Weights of a small mixture-of-experts language model, trained from scratch on English Wikipedia.
Training: a variant of Muon for the experts, 9995 steps.
Below are experts of layer 10 (counted from 0) of a mixture-of-experts language model. Rows are named router (the router's row for the expert), down (a neuron's output weights, with its number) and show model dimensions 112-223. Each number is 128 + 24 x the weight over its row's rms, rounded and kept within 0 to 255.
Before each expert's rows: "comes before" lists some tokens at least twice as common just after its tokens as in all text. This comes from a sample of Wikipedia text that the model never trained on. Tokens count by the router's weight.

# expert 6
comes before: " of", "s", ",", ".", " in", ".\n\n"
router [101 133 183 128 148 145 124 114 124  95 137 105 106 109 104 103 131 162 135 146 166 105 144  95 110 116  88 155 121 116 144  98  95 105 138 124 146 104 108 160 130 121 167 137 157 134 154 126 126 147 150 160 128 143 123 177 128 156 125 141 114 129 108 124 124 144 122 125 145 170 122  83 156 159 115 170 158 105 142 123 130 104 156 115  90 147 133 120 168 161 102  99 159 139 104 163 107 121 122 107 144 107 114 148  95 110 161 156 139 130 153 135]
down0 [111 107 100 143 116 137 120 105 162 123 129 125 133 111 101 150  81 123 109 128 139 153 148 113 141 134 115 149  96 147 118 152 152 109 152 105 137  91  94 130 139  80 121 142 131 112 188 122 103 115 152 129 162 121 174 143 151 169 136  90 112 156 137 121 123 156 126 104 125 148 105 128 169 101 160 140 111 160 146 151  98 138 115  70 107 148 135 139 105 147 127  87 145 118 136 114 116  98 104 148 163 128 108 152  85  97  93  86 121 129 144 125]
down1 [113 135 136 110 127 134 108 128 156 152 166 157 138 102 131 115 174  89 120 115 117 112 131 138  72 154 143 140 170 121  80 115 146 135 121 135 129 146 129  84 142 106 136  89 185 143  99  77 146 123 148 131 136 124 140 132 141 153 146 155 136 152 105 104 154 111 186 100 145 117  96 144 106 105 153 186 145  94 105  85 137 166 121 147  86  82 104 150 103 125 137 141 148 130 117 138 149 130 138 135 114 118 129 124 113 112  73 122 111  77 164 122]
down2 [149 153 115 122  98 125 116 133 106 134 102  91 159 132  99 130 126 166  49 157 112 154 174 137 153 146  95  90 148 121 151 127  94 150 146  90 161 121 113  64 133 171 107 113 126 138 144 131 124  96 103 146 136 153 106 107 145 115 149 173 129 135 116 128 108 116 142 128 122 133 126  93  95 115 154  71 112 131 139 114 128 106 131 122 137 158 141 138 123 109 115 130 157 102 142 147 124 115 143 106 152 124 100 142 123 114 122 108 131 118 123 151]
down3 [ 87 162  94  89 117 153 144 125 181 118 168  76 156 105 123 135 131 180 125 125 129 132 151 108 122 103  91 120 143 132 118 143 133 148 145 105 113  94 161 134 152 153 154 149 157  90 161 159 101 141 101 117 104 105 157 137 129  84 134 147 163 112 129 150 175 118 164 142 118 103 112  97 139 129 102 143 159 120 132  87 115 153 122 131 104 151 160 152 111 114  96 113 103 119 139 132 130  80 158 120 137 144 130 129 154  88 112 152  80  97 130 127]
down4 [125 166 136 111 131 126 101 150 104 130 140 132 131 175 138 118 145 154 150  95 124 106 125 154 112 153  85 104 137 118 102 129  97 116 131 143 129 150 105  92 153 125  92 133 101  96 139 138 149 142 128 121 150 104 146 127 109 154  93 120 125 135 165 155 107 116 146 150 128 131 155 122 167 143 160 101 164 114  95 113 129 150 107  86  94 121 147 111 139 136 142 126 112 115  86 115 128 120 105 120  98 103 111 109 140 164 128 166 135 161 105 144]
down5 [120 191 153  86 118 120 177  92 142 146 141 122 157 152 131 114  98 132 126 122 118 130 161  79 111 145 144 165 120 127 103 118 124 119 149  96 166 126 150 123 149 141 111  89 131 111 102  99 160 138 114 130 136 147 124 142 163 160 133 108 135 140 133 125 140 150 161 105 120 155 110 165 122 136 119 151 137 113 137 141 137 118 126 125 157 119 166 136 101 145 147 110  98 147 151 127 177 142 132 127 110 117 193  98 149 121  81 105 133 134 125 188]
down6 [104 137 121 121 154 156 139 114 109 120 111 127 146 113 107 163 145 112  72 131  79 110 139 141 193 142 158 137 124 127 108 115 152 119 122 108 137 130  90 114  77 140 132 152  86 164  72 113  98 153 105 143 114 134 139 132  90 139 119 140 115 128 114 185 124 126 135 112 126 144 138 124 119 118 140 169 144 147 158 173 160 149 127 158 128 162 128 112 146 157 106 127 134 144 119 100  84 126 152 145 128 103 129 106 111 123 151 104 140 159 144 135]
down7 [ 89 125 147 110 110 151 169  95 144 127 145 111 131 125  95 106 142  83 122 107 168 139 141  96 138 161 104 107 138 129 127 138 127 116 100 106 127 121 102 147 130 143 113 152 113 117 136 131 145 100 133 111 136 129 121 130 141 138 138 111 185 137 186 137 125 113 155 106 105 147 168 132 129 136  97 172 171 127 143 106 115 151 149 107 125 151 168 133 103 142 124  94 119 140 137 113 133 119 161 115 135  97 113 167 130 157 124 138 125 113 176 143]
down8 [137 136 154 108 113  67 119 131 140 146 124 130 151 136 105  79 105 157 158 118  97 144 145 106 101 112 115 139 146 125 117 147 150 100  93  99 132 161 136 126 144 120 128 103 145 136 155 111 140 157 126  91 133 151 153  60 114 168 120 129 139 147 129 172 127 154 133 131 125 112 152 144  94 116 120 111 126 105 109 125 122 139 180 159 174 142 114 135 165 120 123 127 104 138 130 157 149 117 143 127  78 194 117 103  94 102 126 123 118 109 124 146]

# expert 55
comes before: " the", " a", " ", " his", " an", " its"
router [ 90 188 124 107 124 143 106 125 126  96 163 122 101 156 111 106 134 160 131 152 147  92 151 100 127 126  89 147 128 117 128  99  70 118 154  92 137 133  91 149 144  95 147 123 171 100 151 127 171 138 117 163 110 143 134 155 131 144 100 133 138 133 121 122 130 119 141 139 154 168 126  84  98 158 101 142 134 128 140 112 177 134 132 164  90  93 154 129 152 151  92 109 150 157  98 129 118 116 100 111 146 125 114 158 106 102 117 151 134  99 150  89]
down0 [122 133 163 110  95 135 127  98 103  92 117 124 101 103 136 149 102 136  91 123 129  87  98 130 126 107 138 138 139 155 108 153 146 139 170 134 193 158 105 144 136  73 153 186 122 152 101 116 116 163 147 160  93 134 125  90 112 101 118 144 154 103 121 176 123 135 109 154 148 130 143 117 157 163 117 169 148 102 154  83 117 155 145 158 106 107  98 148 157 121 161 124 111 137 133 135 144 117 116 117  99 114 114 124 143 134 175 120  76 103  93 133]
down1 [168 134 111 131 142 129  86 145 176 104  88 125 111 137 143 159 121 136 124 194 129 140  91  91 147 148 138  85 156 127 135 176 144  97 123 133  84 139 168 133 128 124 109 144 135 152 118 183 105 120 111 149  90 115 125 160 108 150 106  84 113 113  95  91  93 120 151 142 130 165 130 133 113  79 135 139 130 137 165 142 159 114 156 127 163 103 146 133 153 105 142  73 160 131 160 104 122 102 143 124 165 110 117  99 105  80 169 137 167  92 141 119]
down2 [105 126 143 158 189 128 161  81 111 106 162 130 132 163 115 141 136 122 134 127 169 103  78 136  90 125 130 106 109  94  94 122 161 149 131 145 157 155  96 141 169 159 144 129 128 124 115 127  81 102 157 130 127 185 139 143  92 100 114 164 132 133 152 151 132 129 132 128 147 150 125 155 142 143 117 122 138 109 137  89 110 150 134 133 169 139 137 118 125 103  84  75 158 148 139 156 100 109  97 134 145 111 123 100 128 141 141 117 127 142 144 116]
down3 [122 152 136 133 168 132 109 139 155 108 129 129 127 128  93 124 144 128 148 109 146 124 112  79 147 129 125 119 161 127 145 117 134 142 133 126 157 134 122 113 145 138 133  83 156 109 169 153 163 146 107 124 148 128 120 155 125 108 109 102 136 120 160 139 136 138  86 101 126 140  75 115 108 120 126  79 172 113 154 122 103  77 153 127 131 107 170 103 105 109  97  87 134 149 122 154 108 126 123 111 102 111 153  36 140  83 147 127  89 127 125 120]
down4 [111 121 148 122 134 166 126  99 137 127 146 109 118  98 162 114  99  89  91 168 126 126 113 121 167 154 142 127 134 115 133  81 118 123 130 125 162 143 142 122 109 131 114 121 137 132 109 104 133 179 124  91 168 120 150 126 163 149 122 148 129 107 131 147 134  78 134 126 121 104 166 123 189 110 147 112 134 102 125 155 116 112 173 123  83 117 114 137 132 122 146 140 139  93 107 119  98  82 116 180 149 150 127  74  91 148 129  94 112 136 109 169]
down5 [106 143 137 129 137 118 115 120 150 137 120  95 136 161 122 123 121 126 130 103 121 164 100 148 127 151 132 103 133 144 173 120 123 135 141 120  98 121 143 143  98 133  95 112 159 122 115 108 104 117  71 122 125 111 169 128 118 111 138 130 179 127 114 121  81 107 105 131 156 113 142 134 170 124 120 152 183  81 121 103 128  97 126 122 143 127 158 139 128 134  93 114 142 145 130 121 127 109 123 125 157 153 143 109 133 135 160 144 132  76 163 158]
down6 [148  85 142 119 134 163 127  93 108 125 147 170 133 149  78 109 123 128 114 136 116 111  90 172 105 133 149 124 143  89 127 148 166 115 146 138 137 115 143 137 121 166 104 109 121 157 101 164  99 125 130 140 104  89  72 108 180 124  99 128 125 113 101 135 136  84 126 136 145  90 162 157 164 151 117 118 146 129 129  99 117 189  96 104 108 129 139 110 117 146 122 127 126 120 113 131 123 120 127 176 135 140 117 177 150 151 139 153 112 124 120 130]
down7 [145 129 104 158 131 125 143 124 105 115  96  75 138 176  99 125 165 117 112 146  91 101 133 113 156 103 122 156 123 131 116 126  94  95  65 130 157 156 112 149 135 108 119 142 151  99 116 144 119 156  67  93  95 164  95 116  98 109 108 168  92 136  99 145 118 142 116  85 131 146 165 118 160 143 127 146 114 147 121 129 160 113 101 113 123  92  98 145 160 112 123 145 112  78 149 110 108 103 102 113 128 141  96 139 111 170 135 142 119 157 148 116]
down8 [120 111 137 184 155 104 128 144 135 131 113 129 124 102 134 170 113  86 133 133 126 112 133 152 101 133 134 135  85  85 138 123 126 135  99 148  99 111 112 112 154 156 122 117 137 138 150 138 114 143 135 114 124 113  92 142 148 148  91 182 111 150  53 158 135 135 123 141 111 109 123 114 183 119 139 105 136 158 136 136 145 115 150 175 123 126 122  99 107 147 127 131 124 128 120 132 157 123 162 119 156 166 102 159 141 145 154 136 128 101  78 172]

# expert 46
comes before: " the", " ", " September", " July", " March", " November"
router [101 157 137 139 115 115 133 149 114 103 168 140 105 156 116  95 127 149 134 133 132 123 152 111 136 121 110 134 118 121 107 105  64 106 146 106 104 146  85 118 175 119 154 131 155 125 156 107 178 123 137 166 102 130 155 153 114 175 126 141 144 109  93 145 127 127 127 121 141 165 109  89 124 158  89 154 126 143 129 122 154 119 161 175  75 107 141 117 113 171 114 104 179 132 114 134 123 127 111 108 151 127  91 150  97 109 117 153 150  81 110  96]
down0 [ 94 118  87 142 139 181 161 130 140 120 120 130 122 147  90 118 163 110 142 144 139 147 132 127 159 117 157 127 131 141 101 127 111  84 170 112 135 127 117  90 154 144 129 163 124 128 128  93 134 105 116 136 119 143 118  98 193 158 152  88 105 134 146 163 141 121 123 130  98  83 132 146 116 120 129 141 131  93 177 141 127 160 144 156 115 125 139 123 146 122 146 169 159 144 157 146 162 131 114 124  82 140 115 143 117 147 141 119 132  81 143 125]
down1 [ 96 117 109 124 164 112  92 104 110 129  93 148 123 117 165 109 138 160 151 117  82 144 165 163  86 131 172 117 176  89 115 144 141 147 138 129 133 138 137 107 131 112 176  71 106 123  98 126 124 158 133 107 160 162 145 127 102 139 107 139 120 152 110 120  94 115 103 152  80 108 120 137 141 185 112 140 110 155 103 123  88 144  84 133 127 152  84 114 153 181 104 119 130 111 106 122 136 103 122 100  94 136 106 125 191  92 107 115 115 125 106 117]
down2 [ 88 160 125 126 112 120  91 123 138 107  96 113  79 150 106 121 105 164  96 149 124 103 106 133 118 123 124 112 143 154 146 144 168 141 100 122 136 116 117 164 118 115 157 118 188 150 102  83 119 110 107 132 155 183  98 128 130 134 120 150 139 126 107  91 114  93 115 140 162 161  98 137 123 168 120  85 147 145 156 139 116 128 144 140 132 112 154  89 127 104 118 111 155 134 138 114 120 133 176 143 104 148 156 116 133 145 126 120 126 157  92 137]
down3 [ 99 127 151 175 135 122 115 145 116  81 115 149 133 176  99 142  74 119 155 130 155 148  86 111  99 143 215 136 127  96 130 156  96 117 128 118 113 158 120 119 103  81 130 118 141 110 119  99 181 191 126 149 145 107 103 134 143 185 123 107 114 123 126 173 149 136 126 148 148 152 175 105 139  98 127 116 122 106 105 141 137 161 131 105 112 137 164 142 103  70 153 128 119 145 164 132 130 159 111 127 158  75 132 150  95 108  87 140 129 112 145 156]
down4 [106 111 150 139 154 152 153 118  72 115 110 129 101 167 118 178 110 151 119 141 113 137 127 130 133 141  96 104 128 102 120  90 138 133 110 119 146 167 145 135 143 118 119 127 169 147 141  82  98 115 127 138 161 138 182 137  87 113 142 123 123 129 129  96 187 135  94 110 154 116 112 115 152 144 138 167  92 144 129 129 139 188 107 141 137 130 157 169 130 144 115 112 118  83 145 114 116 122 114 159 136 133 130  88 173 159 153 154 144 108 134 150]
down5 [145 122 146 135 144 148 138 152 135 115 105 147 148 158 120 131 122 127 146 126  99 144 110 165 143 132 135 122 157 166 124 128  95 121 156 112 115 119 145 130 156  89 143 164  76 152 115 138 141 130 166 177 158 126 152  96 131  94  84 103 114  93  84 113  99 102  94 149 123 135 120 107 133 142 127  95 102 168 168 131 124 120 131 139 151 102  82 128 158 118 127 143 147 178 162 127 127 133 172 136 132  96 101  95 111 135 125 117 144 114 133 125]
down6 [129 117 136 106 115 123 102 152 148 136 128 147 151 128 126 147 167  96 120 146 119 112 143 120 113 130 176 130  81  99 131 132 154 140 113 126 170 184 100 125  75  81 111 125 102 132  93 131 118 172 110 101 149 142 138 133 146 104 127 159 129 168 126 124 144  83 147  80 102 138 106 116 146 115 164 132 137 157 160  93  96 113 130 127 142 138 104 154 157  89 145 117 132 103 127  83 111 110 131 117 167 109 143 118 147 123  94 148  93 109 170 119]
down7 [120 135 115 114 105 115 139 134 127 128 115 112 127 105 150 129 130 118  98 113 156  99 130 106  90 150 118 102 158 155 124 153 148 101  95 124 203 122 120 141 142 127  80 122 123 143 125 129  94 117 123 176  84 112 140 170 148 114  79 129 160 167  62 168 108 173 131 150  80 148 147 107  79 151 154 142 151 147 127 127 122 120 139 138 128 160 138 139 126 122 131 128 124 121 116 110 160 133 130 127 143 128 143 131 164 127 135  90 105 108 102 101]
down8 [158  77 135 119 156 115 146 130 139  98 124 115 131 106 160 124 114 134  91 129 122 145 137 120 170 140 155 137 138 120 123 176 120 128 112 121 123 138 127 122 104  94 155 126 134 117 105 130 114 151  96 157 158 113  84 100 113 105 127 101 158 145 136 188  77 106 150  92 100 121 109 140  90 124 163 148  93 134 160  88 103  97 173 144 123 127 135 153 118 155 135 163 154  79 103 128 121 141 137 140 124 134 127 140  78 119 169  83 174 127 157 126]